Weights of a small mixture-of-experts language model, trained from scratch on English Wikipedia.
Experts: 160 squared ReLU neurons an expert, 3 picks a token.
Below are experts of layer 6 (counted from 0) of a mixture-of-experts language model. Rows are named router (the router's row for the expert), up (a neuron's input weights, with its number) and show model dimensions 256-319. Each number is 500 + 25 x the weight over its row's rms, rounded and kept within 0 to 999. Numbers have three digits each.
Before each expert's rows: "comes after" lists some tokens at least twice as common just before its tokens as in all text. This comes from a sample of Wikipedia text that the model never trained on. Tokens count by the router's weight.

# expert 12
comes after: "\n", "\n\n", " \"", " '", "- \"", "| Party"
router:490486503492526549503486488463508498474480537484505464483528531527531539518508549533485521478495526490506404464478478508494489489539490484518515511498464496541456476500538479467460489492461516
up0:529514503493458504493493523526545473502498487519493491485490542500559504471503430471522465503503479477508473502506482453537514540469492517446482511517512536509500456521485476484520495504477517
up1:514530478519486519495480487520475519544488490485474518485508517544498503466490504489512508457508516475512469482458553486478508454503527483508457471524523526516482516493515488485485527446479507
up2:519473492493523511559457520485491529489469501456529459540540554489499483534521542498496454522506489506497494523528496529473474454523484535471561520470503464483483508519515517479491495496458498
up3:497498458498559490500512486527524495521489502487539491515495493475528517469504490462488492493493494484491530532490529520504490477454475462471554484492508438533518505516513490589487535511500564
up4:478513489487511517508515511506458511523474475521541529495522477499513536483519496518471487494537508488463480457530441489471483490525526492556549520525512472515516484498520489506506481475487510
up5:492499486487524505512554464515480488491525517499484519480472507526526439538495494464506491492499469496522520546528430497463502496524529504517503534473491535520542489449533505507495486498487452
up6:503528482499571523521491499502532484546459468477525466520527493491505466475478508530482461512505512518495523497473442457525461473515472521469521490459505524477494510472488526484501470486491486
up7:489499470495512554487508477516493530454492524514467495497545531521551509476517474525489537481497483476495499508530543519494467443498524539514498507514477458504473497532550492486518488502473484
up8:470515527493539508470509473500493478496521491495466493531470530500519501492475533469476532519483502493499493538470485503460502494529498525493537534463481471479458512520473479476519472518474488
up9:492513480510458473481469527545486454454472507511521508460473507503531474481525516501443525480513497494489467527541534496515509501471555457503498487483532504509473509473515503499489435522501468
up10:493525508487511528502526496492518558504513479481487521505532515531525501489501481496498484476487488420516508512503479447499487498480490541531571518463524455505536487527517511495479516520495486
up11:469509500486543509484493499504509490573466512493461501534509501491519526440486459521511464500499477505482479507472524486499486500542473481490506472455481467506549468566516526507521490505429536
up12:479480497495535523479500546528499477471509525480500468485520474469511503476455488516551480488524461511473496487521488499447515506524485481446469501461540508522505480496507519517515483518532492
up13:486437516512535506487535541481459518494491526522495448460518449528547487479518502471529500491521547490456499524511494493500531528531527464497492488474496523509516505495550471523476503523534457
up14:533467485520504492513516498527509483523479515475462496474509551522515513436463540480514473502493504495540519534534474515551487464515482546517525516537478528466539472522484492510528504470503526
up15:518531505512563423500496496483506499514490525449516487483504526507508454516496510461508536484486495519525492499508502535502490473497491506519490522459511512510476493498535508550517482520497470
up16:501532461544507517438512507538491524472485483525486546471501501540507506502444475478536478516521486496491474430463483502512511489491503481563505433508509527469501488511493529545484465503521532
up17:510471455522504528512501503485468492419497518524508498539517511527458550537495516541523467491491488517484479496510461509498534529529489497507464502514466498487456498494448457529523493479473479
up18:497506520503513543462484516503503532494473509499487464524490496505490524466496490531489537502523499485480490512492500473481493522528475509524514469492427487488460441473506476520476531451493544
up19:462527483556508524492512470456505497532506510508477491519511493530493543516531495512513495521457485525492497503461489468496507533564490501518520459527507484522437459472479477511486517512537492
up20:499517485465501459463480528500507522509540491496538523522505528539552478444539534531490485487529504485528491475487515488474518479494472542513497486530498511538496454477504472513488470553529535
up21:520491520516479518517501540521462493480515522469472470537533522493496462548489462503491509511494554494498482510496475504516508468510529508491510497509439489502467463492512523478443520516508501
up22:482512525458510431486476458490466505537491494499476489484519494500487505517498489534513480479468521487520471466457492477530544474487492514501556491477494492517531502520515472498455535468516498
up23:491506476466463509486476498463502460507532499446454489485508548446529503486486507470481497509478509495508462517463530487495474533461519514515473470486465523482496529551462506508495494503519527
up24:500513469535553461503493494508497473518503480501532481480513468497509500453515473503505468537510455517515499478502496504489501512509486476499506510495506530485463472503493520558515449510478535
up25:521471498508488506526521507518544534497473493491481472499497457507485522499464490562486479494495497482502517523481506540526492460517494497494540527491505493500528475473539466525499513514561501
up26:478504471488545547493510456475531480531526442469478501505506542523480502466466470514511508534490515536541489499486543526532485508545529486494535500489524511461485554466512458499504507524452495
up27:513516519511519511482449497548502521481477442522522483464514521540498482521548515517517485521472503486508498500504505496474518515525493482575503479493547490487482525494526484491483529492481488
up28:535500501532521559421510491501524540480496527492480510461494512495539518501536482520502466490497499483494463505517494513488483519504482506449488502475555510477499489488519517507494505499511508
up29:513501507481493489472469528500498490536504542530495514491537486489501524544480497510495486488478544509450480493480465489489523533516513542536501483530496491517493507516510486478460502486476524
up30:494474485537484492492527532492480534474479455486526552487551511526494528505529529490465469485545445508499490466504453529471488478494479490515528487543551490481515499515486483499448518520519482
up31:491476508475527490476484505524504529450536438523477482487506470533552512492523505481496496516464540523510502522496485479491517507546539498464473505481508522491487527500486510469488501497498519
up32:486520483511464529529507492478505447512470510490544494527549534503518530510516502484505543499491491484504483516432474503465520465534539478484493512503524471481452484495477429492548509491503480
up33:518488521487493548476508547514490472546481507500480498494481489479490486532462509521487503470482543514480486530500493505468466537525505518532478523501513531513441525471477480537487490462522527
up34:511480497473498516526529505513530509461532518473432497472535488505470455523489494505534482513414515480487520475508477519454494521517489476460523522471514493525497550491487476497492539518526520
up35:476486451516552487472504440492496472501485490491480529494506472504478455488453507468505532511481492497519512488520497475518516500519591524566476521477489468506502535482491495487525487513515541
up36:493520505488522514505483515502518490499504521521510522485478507535529479471514520536473489496480496481509461482462474485498471511513459502514504496512489498478476539527488506470504504502507476
up37:488536510501498495497511492485496480493497488502507456478516499513523518468530545477502501486502526529521484504491493529479492537538508551509479557496471513466492504481577541509492513502504535
up38:537475482536520518523482521475511554493467518526497563450479525531473519506478523476479484451526539477514490446507510495538444446479512438472523458457527485482535519528498509485505505546528482
up39:459498461481484529501513477470483510528509532480488484509515511476514477495492439515454537481506533490525491477536467447511497487518503464513527479505477476499492508471504487515467483508506442
up40:560514540523506505515513491495509529497466484491502467477500497474489526491521494557518486499478512503458501469562469477486514501507503538536515492517548486461505452482512509468504472499486467
up41:501471491532497556494536503492504465500483555531504492504512520487485488537502484556475507468517524466515461480520481489495506529538532514482512501486450537517469520483489505481484510480518517
up42:472515478492529505472519515501514460548472506490515488493485533525511458505484462523511483485468485496485503477518489491461476508532515478491483547493536480520506484485510510465472471519496516
up43:447522504506499419503520541498503479476502524545532519503546503477494511504524511502499485537512502520501516506484490497481507534492494493503484487501481512470459468490546452495503495501465502
up44:508499476460525524512510486481530477569494460513495512474516443496554483479511496526465498499498468501483468536502536493485482540544490477501513509498518472497497462420466497470494528525516477
up45:475554545482514509495513526455511468455517524488482478493506520502513497494518491511459495511488497487489460500487491416535516508561449504495510461553536498499463511520529525496457514503488510
up46:521524526512531487495496515512463523499499495511459499482477466498472534498508499501513496501493510499482445439523490506477491553505508479533470469488518493503522509471491500536461534522530506
up47:509498505485551530439493466502452485540525456541522517548490479535519514451554498530482490461486518508486472519509501508459436514473477461492514502499531486495474497444477493482467495526512521
up48:463491526470500488503542427517520444517506475458501481494467525459494506491501458500486514443501474484450489519462503434476491519524480472506507512501483482497547520475523531507556507543503492
up49:486510494532543484521510494524494545503512526460513531493490504530510513516500519527510489477498510504527446523491473484447496535504513507438455545496515543491507460521455472507478517488506471
up50:541543502493508492478459536486492529500473516474494494466477544503509514522482529533480500479524482529491476517465542537464476465523448515474500532502504470508494481511464489489517503461504533
up51:547496506443518526499477467482489512486493547487527493500532515485480471535488520545468524478500489517469511490455444514514538501498465460533519490503480471514523496466564496532504453472505522
up52:510517458523514496510525510552508460496485523485505478472479501491569524497495498539512525519506525537532477504508479533530523527478477469477481494474513482508475511514610484480539494513474508
up53:474461485485430520497466501488549491503507503515532505510481500507488505528488530523498505462516465496465516473511489474500504510514512513482523478487507508493471535475502446520506500541438442
up54:451480460504502520511517472517471497465492476545480502471535464505533538476483491500515531486538503485505518501494543494495492491507494474501511531458493519533500504466465507523499469539496516
up55:470528518509518467498480482456502485520475527520489523473487513524485512453505505489502493518520481495485514472534466490481483543520468472516538525466479488472524518483490484485460470514510541
up56:519490500517519548500467506522501515532503553484483512506517536498488477483522527498491504499524507475478480505528438500524528456494508510485516489443442512518457509442476519460482498506507538
up57:528476506498507508511541473498491498531506507510486506497517510504484528525510445511487472531523522502499495545467541498518457481561489502495506445510512518482468457488513519485497458518531551
up58:536501445476520528499537511481493498485505492456493481495547500523501476507504519488473462505472487529493544491480514495476504505495544517476515515458536481513459486480494475487522462518497555
up59:467522514494521475472469512511518490471506526521469526529475495491475472508512481486554454534468489457498517544507514513482490524502503482496499487480481473494482513543523516539511511458506498
up60:519508481519527486503495471498506497484542489513521459499501519495480479504481508506500493522470485492533444504478485536497472516563518528518521463489515458486530537482546510506474530486528508
up61:534483466475468544496489498488512483527500491500526499506516542494483505516513483507537510497521504493520462469472524468530512514480544530528488506503496480454539514492509484485485492478475516
up62:501547541485507540517494544474477478536529500479556490464495481549506551496545493514512525524530498499461503493496528493480493519443498503511492480494519530486486492469523490512504485556485490
up63:505518527510475545495510513502512462538474530472493522526500473525503503465519525475523503467512534536514473505452531501495493503488499514504486516489476523504499485499512433551490478524470525
up64:484517517554510516464425469485528506455474535519506458499528514499471552496508499514517501499524508490523506514518480494543454464522518539495495508528506499487563513493528473499505479477519488
up65:523469492506512501463517510520501504519509464542473498471566490491545467521485503515531479517482471484480536481504530526503478571534521499523458492463465493528501478510496524518493526496513505
up66:492474504500453535465512511510477541507508509458500496450508480483512446488521450477480505514492511534508483472539475471504521483470465498539507487477530495504511570527521574515488495503503476

# expert 1
comes after: " | ", " ", "1", "2", ", ", "| "
router:509517541537467480506473489485514499480467482473536480520482516493478531530506451499521479499481485530477528552519496520499492516459485517478528481512517494492538495522466460475522511530514499
up0:498533533488474487534514528515483471484480474503475518497517489496453523519522524486521536529503480552508449518457494493486527507461516535474514466508503488439488522466509532480482495496539496
up1:528487479510541522502440462516509436525462533515494546482523498496551506520532525542549513503480459499508514425484524512491479453522509457545531520458520497540518505511519516471515512509474541
up2:506432493493516503479491492520532472493522470495499491521509489479465512516523492540499503451474483489471516542482421502516468578505485440478484481495529507506440501506494484480496493526528528
up3:510491497524466492502487486523506451486485495522543510493469530487516556523518505476452534525540526485447501533527467506500498490505515520465422479463534516506444509457540469519506510495493489
up4:485495514526521497520485509443490525473481498512526513474503462520493544458532494486503443480509500500412519512467548519469448501492502491525477500434448467490537493488478494505493528470538512
up5:493510491527462533472537484523538506497513449471533561508475491471455539530426509525516490474486508554512498545516511494517487494519527508482463488524503518465525464514471555482517507518502496
up6:541485451532526517484487452480493525556494523490518501492444505483519489520448536475542450483474537530501486511527485426493525485516504490466555462479572481473470492500523508488479504537480499
up7:483501495484507510470476475456497501503438503458471479471518487508469506487494493516526533472544507503493465514510509506521531524513525478491497522458499502525535501554503515477452497562533535
up8:540481509460543490534489512499485497520480513475491481492507527495483467456479487482524481507516475501496497542508489511489483474468495482501529483515478492517533481483514507478452470563508497
up9:519540495488454512475519489525521515502461465473520530511451506470470499467497504464472510477491484481514513521489505513506494523484501518465497484509486465510491478502507513513532507554486504
up10:538513512505516510524444508525506531515506506445491499466523509480520485490487484518542521515502507509522516487528519478514496506488493504462480484499500492548564501511508471478486499493553471
up11:480488534510493521500443500476515485489517511495534482493487516539481496547515491491478521522509532538457491491494532481523532464463531525456511472480540506492510479509518484513482488515520456
up12:482483506533499500487564452504496488446524454492514482523504524511511465505489455517489528533490450472478488582481483520490502516461519495447487500491487501461517516484477470490481551486523549
up13:503487501488519489525520472516487487508453478489472528426515508476505486533457480494495507525483523480492507494477527492480486491481469494477472504470520487519493506503503522474499499538546500
up14:507511494474519477470486489543497499448494463477477511494506509514469486499535477517532501560482501475462493530507487515479488493488480510488512521456470518474516506496494560508503493503500540
up15:452518518470506491497478470476504499477483494491513538500482515484501504505472471495481521471491507527532495527502466487494525526517496526533512506434500491508555490500526504501477527499492464
up16:473507477565512493506495507501493490448537533509556483512542529503486498493496471508491507512480538477518511491508493489489512521515500469548497509499515497478520542528500512524482481536498491
up17:461462499519492457479479488516486507512564500497500529509496542481488526484525524531520473497485483492478480518511523519509548500501511502509502541480490462496465486512511465490432533530475497
up18:532530496473510452490514517520482488523452533480526484523548500511525501497531499469471481516498486520480533512536497457547486492502498455512495476522498476476492511482511496475492486526524491
up19:466479485473516464519473496511522487498514506476502487490530489549465577504482484461496460547490534533507529460517456494538481550487477524473486506496518516461461505460523497506509506488478463
up20:525495485511524454504519513543491495546474517535538474461455512513475506501463515508480500545515519503546484528490522449487488484509469505524508504506504472463523484494475484459444527504504503
up21:448497495505487475530486492502471502524432490548428507527513482495494506515438518490521487492534493512479500513501532518439517500507518509504506492492483472501481474509518490528488509482524480
up22:502486492535484500508483479512518464491478472474439492551540491494494500531514490484518470550498524483499505495481424541489503497483472504484514508491499503498486530470483490515462487431491520
up23:495495533526518509514460491551482520453529465457543458510510519494500486495517488534526478501512489491475539530508463521466429511515511537514504494478498577467477487471473464480490496480534527
up24:483521501491507480501488490491500461496468500499499512509549485456504508527504491502466501492530470545432499520498501483535515556509466465499510473488493475452545488460490447464514545473500497
up25:518503512500514485491524473469520467493494491500528494478493483465539497477480488517481501534527494499522497515519484513517538512479491537494465502501532489491516511446527447520478508485486492
up26:499477487497515503514487482480491526523535492492427457505531527474503521499524480541510506508481525468550543484548531543547514523484459481517496514492478527525507479536504480512509526527497487
up27:508496468512497467489486478492490538527497512498551507518521516508449500493485541507519508485493524488523533514541497507512479525515508521525522488476541478477492526522487493522490536499540503
up28:501499513525508486513500490485534467468521548451480461512521495509518480516528454485456521515523539495516502518499480492505483507520491457502467488517514469480540512479491454486522531463516471
up29:506486526567496519503475530505492505467513567464493501498503511488491508500528488504466529488500504532504552516520510497505484501503505453542527489530493524491525519522485476499499498498495529
up30:521498488508509496512514508485460514507435510520499472489508479508480470533454459503509489485553499481497387495533475506552529548538497581485520450503467517484512499480498527500531477471501468
up31:497484497520500517535502516560476496491480484512478500532522484489471497504519483484507509455442478479536484515507535500519514491534511480490499542506539527433545524537504459467513472497443498
up32:509475508503490524493475532516505501470513522468499489505479471513553521546494449524568534528532472521462511516524508518521469482525534475546498482521498502524503450469490422470535531527488452
up33:520502540505499474498506490460522500479520486510494513512514530478435512499528493504474518493486510515511558512508528413526482498472516486510486482506487510477550535471495477484472517509492433
up34:475525511506490497436498481494502536502465510504508492518523540484524534515490516480507520486477528505524548453520467490517502517511521489535488460477484481544497494492510505504486455524518469
up35:535519537498528522480495531477503511495498527482504529509492512516500482527542473497493463474515500526519511461494447472505463501497524513532513508486514559501498520489509489547503541449535478
up36:554484499547545506537475483462507504461546504518517511469460547508476523508489467524514508478447474484535525537505527537508470511507517484524531497496487494526498514492456516500495521482534495
up37:522507490483510454505470526475458501476489479488532479569497517498512495487496500500484550516478487533473518523539536489514490498472465476530487494455482503492457481472485533512470523492505484
up38:490488511465501524508500495482508526509485546452473517519540484476540540480529526486474508500533488552463505509564512515471511461527508473476540479512484510487496521482518484480493439468512557
up39:478499485529529462490521511538489476499494486495497496481464454514447497491492485506517520502520465503537506519545506504484545561519496485531461521501499491525498531507491446530511488502491479
up40:518556516501502499522478509510558529509499541465470471500456480492478471500477466498561468504491472504497507518497480526507487489533489517482491522523489484459536536463530470471484561517490499
up41:515503511490526477515509524479546492511503484550527502455471516493486529520501482540511507467452527519508473540505526502502491515448468461498482519487529508499483484504502513439517482519514533
up42:450494527497448459495502563517518485486525512481522468450504513504494502526498493488529481479512479499533458489493473491487456510477515495521496513508485557441480467473494543482489503497519461
up43:559478543512514460466540496490472516522483516499497536456475478477485520468530509453500463492480478532524532554470482532470506502463523463478515530530506491500511537502495490504527496486529500
up44:495515488523473498507477498492516481528518510495508471501464565485494475456490484548508460513554518503475485497505505487484479527525530497497484455505486488516535535490510519495517513552507476
up45:509488491514490506491511474461495495458525489507550468497515479464460530496531514543514494514456446498471516472485559489490508524540517472453496471502449481488501495523468522519469489520492479
up46:502522471491489510536495498504521488543491496477495470524517498509511514486493498510509511436553537483529493561524492494537549494483486481470475545477493562513529502537519472500493531503531502
up47:516500528462501505485547474498478533472485486473512486523507502494507488497509480510501490491513521483542512512525525499472525505501500520485550513492477512464503474475483536499562466540546483
up48:498510527487505554470498498497517475513480472479533561513514487516444498495457518477498541456507454542536500554434452497485476477487477507551505478513520506498482546521464488482481509492491492
up49:519523467503502464473525461481510474519485519519520524467533518475520545488509492491492466522513535516547527476524488513505513547513516519503494548464541547454531477455532478461469524488483477
up50:461511526465531499484514505528531479487521514525513559468521472552511516513528491519513554493490470467493503504517504475463516507494467545486514510505515469530490557493506472494506441511505494
up51:499514511510513475471511510520508495524488513469522531492501494493504478542508521501530490494520507501528487501470512446488495463460497522506530483513490469479539506462509516479486484508522516
up52:475512537451534494459496478489512488521495521507486519524522492477516490537526528532544523498502503535495522458519518524478481512500526472467507450457521511490582484449550481491522492479473494
up53:526493518491565504500486516480502486511506498480517508484487479504513542492488471529467487491491523524510479511533521509474534503532486475478486455498474520464459499483504527533492527517488503
up54:494514449493476499507526493473489522489533478454518479504471516451525480504472523514429518504502512495556472497540506508518462540517530490473474491500501490536530505511481491488480488510476511
up55:490505497483498507481500481474533470507479516497488492510504492500468472501476509447488497455503490506536504525518488504493487515495534512511503504525484462514461512479498481487443505513497523
up56:485481527535541517494506419468512503483522534483506556508478514486503481470485451513501461540486494510558449498497520492519500516484531475509534472487509508487494491538490514536485504516460509
up57:483520470466534488531545548498508505500521494491487476509533448535529516518534507517489496476496530487547473566496485497480487520492493500473490525515474471484498540500494497490494482479482452
up58:523508512504517474491516502494498492491470497511480516505530534494490449467500469492496512531464534492508488477481467538452492485523496478507542521510498503463499488444475515497506494478476441
up59:558466480477499529526518507464479512520482509486464472492527475488494488507485530530509449511498465475510516514501491494507518489498478484473466539468508525502541564490491445492503472519525492
up60:534524475530486512540532536447488458503496505482528538512485491492499545454501489517537518482489468517517492519510474468492493488539516452486460519502524529491461553505471509456483537506558468
up61:478517519527459419530483488513463492458487523497489496490500499489524496500487541528529501494498537518483513519463527518514475481491454462501479519496467478482495463498527523464499499497495500
up62:502478484489497488509451548482519508515481517514492472542464468566482442499496498510513493523512529497538489490509485514499476525499482502489492496501498517486470471531498515502463502524515495
up63:513499530486472469488460513464515496505511482505501512471526498502490489517532516500533461456545514491470467501440478494490517525504497536484555465530505468516506456518468518512498502501470538
up64:495471534536487461493492514549471517489511530505511483504501483511503472495514498475498468507520519496524498495494502480536494528475518458504518512452502441517495510539484470504475523519488524
up65:481500467512487504483483462529443507486484494498514512518456508511502509535491507499513463457535520524533487520506487476450482506461501444512507460505512485498525493507463507507496494569523467
up66:478486467502519504496556505521494488497476457505536541447492463504488505517518510479539482526528483512524460513538483475498482465515502496518497474489499517516493464513513549561497530548541459

# expert 7
comes after: "\n", " |", "\n\n", ")", ".", "2"
router:489491501478491491474483438511484483496474522497448512493449552491492495513486525505496479498492476476489509521493512471510489497500443502531492468497565542500473513518511534500498533499482511
up0:498486517512523519474473464499458525450513463484468462504486527516514525504477509493505523478494509524534510450509431528509497500540500492449516465467493491501494522530535490480466527495482504
up1:521503481508512548498516510517455503461516475498538474520491489501481456466516524489507467448515488526530569515500509478508531500468468504490501481466520502506475480522529519498497475487519527
up2:520507499482515478539517502501544464519515521491452499515457529478532471523510529507528497494501431510480543551511497491540471521495455493528551510480488497470536474495507503535484502516502481
up3:535505518483459505521528483459505498479508486514472499520527580487551492520513501525528506510528478478508488564515515445531499540548469480497476494466503503482499505521506512494480473478536512
up4:517493456454501535509508494515536521518491465474481456507456502456504501484505492503513493524486479514494523502527490543467488531512472499523536491522502532503506502517503528462498477517428486
up5:514517510501553489523562495545529491496499512519497483488497504499465521491475443464541503500502497492493505504488544458495500509526498527533486464497520498512461479518532553528497542518498522
up6:530486556534508536455491521464525522464548499530523474474522471510475485505518505478535509496503496562474539560502483523483526501551463517500494530523527529513535469488506511522486511500556480
up7:521523540539530542457444475453466524517525487522524507505489483514512521487542492485505480516494527514535494486443466487502481493498515470524498496476482472526459534540521547525470469548505518
up8:497494527482534533467484501528512487520510492443468514496486525494469519519531511476521508476518495508494454525534442492484522502490463476480493514488502564499472499454463491490498476472508501
up9:468474514512510496508485474500479465500484466467475508529467462484490443566501504489490543489523500489469525449545494497530480532497488540485458481484516509512498508503528459504440470488523508
up10:496497501518468527509471455503495508490500464488513494498492515477508480493497485499520525505492493532491470509486533502559484521513478490476544495525508503515538543499483483476516470504474531
up11:484465498516491557504508510504463479509481493436447489497459492498491472510512486467514506537492515498488486549522497492492466498487459509480485487484524452473505497460528490532518544508455497
up12:521500505479528485468513515516482494491428508498485476491500517476494507508500497508509509520474524511532483486533517456501453510550522503522530517490517521516468481499500544494470544494501507
up13:488472516513482499501466484485512484444525537531503473478533489501475465476501501514544498509489503496518508489482542482525493509453496508512582512486502509526476523529482518462493494509464482
up14:498492541522460467534481520497495533501547453529503504527504464462492487521516503499532518424481475467489467486466490479491511488499514475539472500489494470513486501475481547498529455520478502
up15:470487518470509527477474482470507485518483503542504499467497516492479525488448529492456464482471483480482497506520487535465486520487470513525499514474507473531485507487536483495527518529477537
up16:483510484485529511521505491497416484499513513492507509494469550499481450494517503512546501460474483519523476517537480529464509485479518508417493481524463445511547512505521507474551505513497508
up17:543490522502452528488508497500470514465541516452511522506531488530462493543492495464488454518468519501536482467497496471508497528491468484511468457497488496564508517499521502491517485499477488
up18:509497529481470442505475482513498515508550477465503484486492521517506551461483504542494495502473522494522480543525469502535516501534489486542449523492501492496530533523511528550437505518485460
up19:511494499516469448488498512516522492493469494519453518516485464454508549469467511525495444508476504456509468523459508478507519490513433473516442461542494516508529490506503532495514512531447486
up20:505496548480472533475516484471431531467473486476489460496505541488503513539479489534546480459492555455538506484460506504498485499521487510493562494517518536479506483491507441506534497496494471
up21:460514498518478495518500522504521479476506468523554503533489483496518495506471476525534503532509504486505480506503556487532505531492507523495506490487502523534449512503464505464536479471453509
up22:479526496504469484490505463472540505545456506515537517473465498525451501530532554510501480445525514508497505482483451451516491481519506491458510450524508498489544533470458503456556474470530465
up23:506558484496484446559497496511499518522437539490468501517489478507525502508521479466477494510487487502499512546491495511475515487526487519546476487491501479511464476468510496493524519523522496
up24:557493451462526503471501463484488509472531495478515506483510514471529492487515487500532505508520487489529508488506460487478523506500498492467479557492490531506543507504507508547528454471521516
up25:469537509511519495506518513500486502487455491512513474493494494453526478490498536478499506534548481516537497526508561520550465501464493483564492552487550477478511498458517510501544515480499540
up26:499482465543487521546506472470480522474480494474506521484524454485431492460500532492521537499481514492496505498478499517489464506483501510484513469542459530467531520455483514520509497545534491
up27:517442520498516493498500494478519516495464460545518538548493519480497490510504504510518498473490523488527508502484532521482512455469467523539499478484520527460469555522506516519479485505481559
up28:513521496501518521530519521488524470522502524498501498476522478474426473505525476557499536494457522482484526507465447465481501518519527493497510456475506488476553505535489485501534450487497468
up29:490498558554520479496513506504511470502510481493508489493488492452464489488498510520452458529513524475500466494524535476475440473505492531528530473503494511511509462480519517559489507515516470
up30:520529476475516515481452513535512502511490451472528492490478490504512507525501505443474490477522483470533473553500504535488488488477520465516455466468517540452503452491530542501520511550506504
up31:493513488446497522428479501508523493447487471483470504476505497515464523493485524520528525493485470511468520504465531487471524534503479429533494515512502437475491520488512485429496510526473502
up32:477463525470519494491433510509442507496511479498498487490495487467486444582508447502439496506510484534473498476492465477485511491478468493497524461512469508511494536509541486522481443487522480
up33:534504483536517511513503496538560485500537475512508512496530545521536467522507496505515476497502560470476488474469468513499527525488518496509458500496511538565523487501493485455539570512520493
up34:502527456506525506498558532499488507448493500491518491499533487502471475540489454469515516501479461496498493506537521464512441546493486497528515451548554515535543516466516500508473531447501472
up35:451506465446485486528515551448547479523492539478453482495537496491441470509505506503501488502500497472546475515493501475500522483475541490467503477501513534550491509497462522518515509518473503
up36:509514490470471485450514466510495512481516492500476511496515533510527480513493481535510491548508486496523517472484522486510566489479466479483485475517454535503502518503531497559442511528498507
up37:519488485519473500546495492488522484514500513492475498474546547501505476505551554497549474495505510478532492538481543525504527485504504482486497454526467514507488479497529492491542476508522454
up38:464481537479544503434516463483484494493480494525500505452495444506486499489554463499510484502491535471477496503535525500487503511479469495520495511485502555491523482496507490475518570510513484
up39:541509458481527475548459463504469508519492496505502481502499497521480506537506520520512464479475458513513464455501504552500521462502477545480488498513504521484489501489541532451527495538450512
up40:478518446520465493486461484475517511502476542521505482495464496475526467510477507515500542478493475516478531513487523487496513516507521478497485493518519502509522536459483488512494498511513500
up41:464466492492486531479503491505510447489460509485501481469526492484543505534540532518487463486557501455548526527503496467517517514502440492472475485505464504495467531472483494476519444492521505
up42:489506515526498493504516508491531478511511521498463472546465458436503513470484547502498481532549514543471505535502504482469531491485485501438467499473537463511521481510468477476466548487498499
up43:524493492494495486470436456470477495513476488461493499476544461501482511493480512507517483524546482517501459537471516490457517490505527508528499499539515562528438491490511494500498542508507485
up44:453487504450509504517470466479461510508486451501453503474540535520461511502491518498534482493517491511497492506476509483533489461481501454517514483507506539496481537540534518522534485505510421
up45:507466461498503479518468491536529515458504449543484500503524482496539481507493468490511460488476497484502494545459491456467534529474511495441539478466478507495457520512466485501487501504469482
up46:508480491488466519507496535476498506498462471458523512496510472455446457496508502523544526472470488488464474553510499514524495467469444533523541466539503511490483505468502466496543468465513521
up47:543485499470535493519496477534488535473517493508466512486530497481549444494459481502524500521472508454512502495520504513493543521504496505481519470474482518499528537496492507494500523497521483
up48:463482484498527485477522519514515473494481482495491527513468501483498496482476530527529538505477494564522501495530513546536475482505563530471483504499486474487518536482537524493508467490487506
up49:525500497510532503476472469505461475493497517455490485503495560473490505517524456523523507500521515522475500503474497500502513460471464508494470451499516530533464510467515503499520474488497542
up50:491507472449496486483508452511482496469490551496504478501518486496530474483462520497488465498513518475479507509515502489490544547522533532533496449509476504518461542475506492472498501509503480
up51:507534519501566505523449511509494471437460488486500500501505588498507540522514474489483489530478517512524515514489509491461471498540483503449506455468501510506519521496489505497468521500468523
up52:483529451482493492540508483515499484514477482508443529483498493517510483539531476511457520479484522486460489537497500480512482521494530473505492452502477553510510518505537469534478492511525503
up53:505529496515449438502528486511490497534480502466495454523511498524500558495516498524467509480511485501475472539525510508502499513527531509511493485503500502484530533499490493505491520527540468
up54:506532450495503524447470456524443496513498509469494523505540511524483491462434530489503484499483490499524506503472525509532498475473497502517520477485495466524511501472561518494492502490479484
up55:530512516487505531508562518507493458500488482451513548493526551506440518481494557487496461510482502514507499506556506500523483544457502536494513499456466494483463471471494495508490504486502536
up56:449442528525485551484512466472505544513484513471427531483470481508493502494470515526466462508527539519527515493464519499477461459534491494506528506481509509505532504493517476533516500490451497
up57:483470466450495484447512452523507494507486471571493528514520499493526468503490469527456510465536501500499480521534481518500530490519515519490490484468515512521528458528495458534516484500499479
up58:509533521482513494467469489554520486513480489487551542563493477478519508470482530497514517504496462489510468562467508537480516513509544498511508529466498563459500485521542474526474522542524513
up59:493502458497515443473513491520452505500509515505521498544508475500489502489505530496466466520483504516494516537450485503520515533504455483477533487497521505533509487501474532538494532488502535
up60:495515481466512489483449536497503477521481527481509458499459491484517490478474514507506507494519491491523492539495531499513547514471475504536500475461483555457528454492534522498473522499498511
up61:542515495502526514465478497489499494468510509488525509525527518521471560445539480538486469494495538505474475483461490497512522500495478489442520501510508496486485523512467518493502482477496484
up62:525485504464499527478475511469520489530497466503531495503506521479490503515506505547497522533495494542525522489495505487518496516502508464551512526450528510494532517443547531458541519537494461
up63:526488477502477479519461493552505492524516499509499488488507548478540532472528510499476503493449521494577513485481497479512539520489499493556511514483485510484494509534486522513526492537514510
up64:512528482497526507490476532524457501488510446545504484489534512472509489484516506469512507501541506514487473552486498509504512518512477520483484502540488502469491523455515460512482490515443493
up65:465491507460464496511529514500501536516486501529497529490527547485494495481472522526534500480513514483502494469506500469484488499492490525485533543469505436533532505533500536504479491465483487
up66:468498528485498500495495510578519455498499503507495493508512505465455502489488501475438433506488520447502496491566514514492510512497510512496504481470518469502527487505487498532453459503511484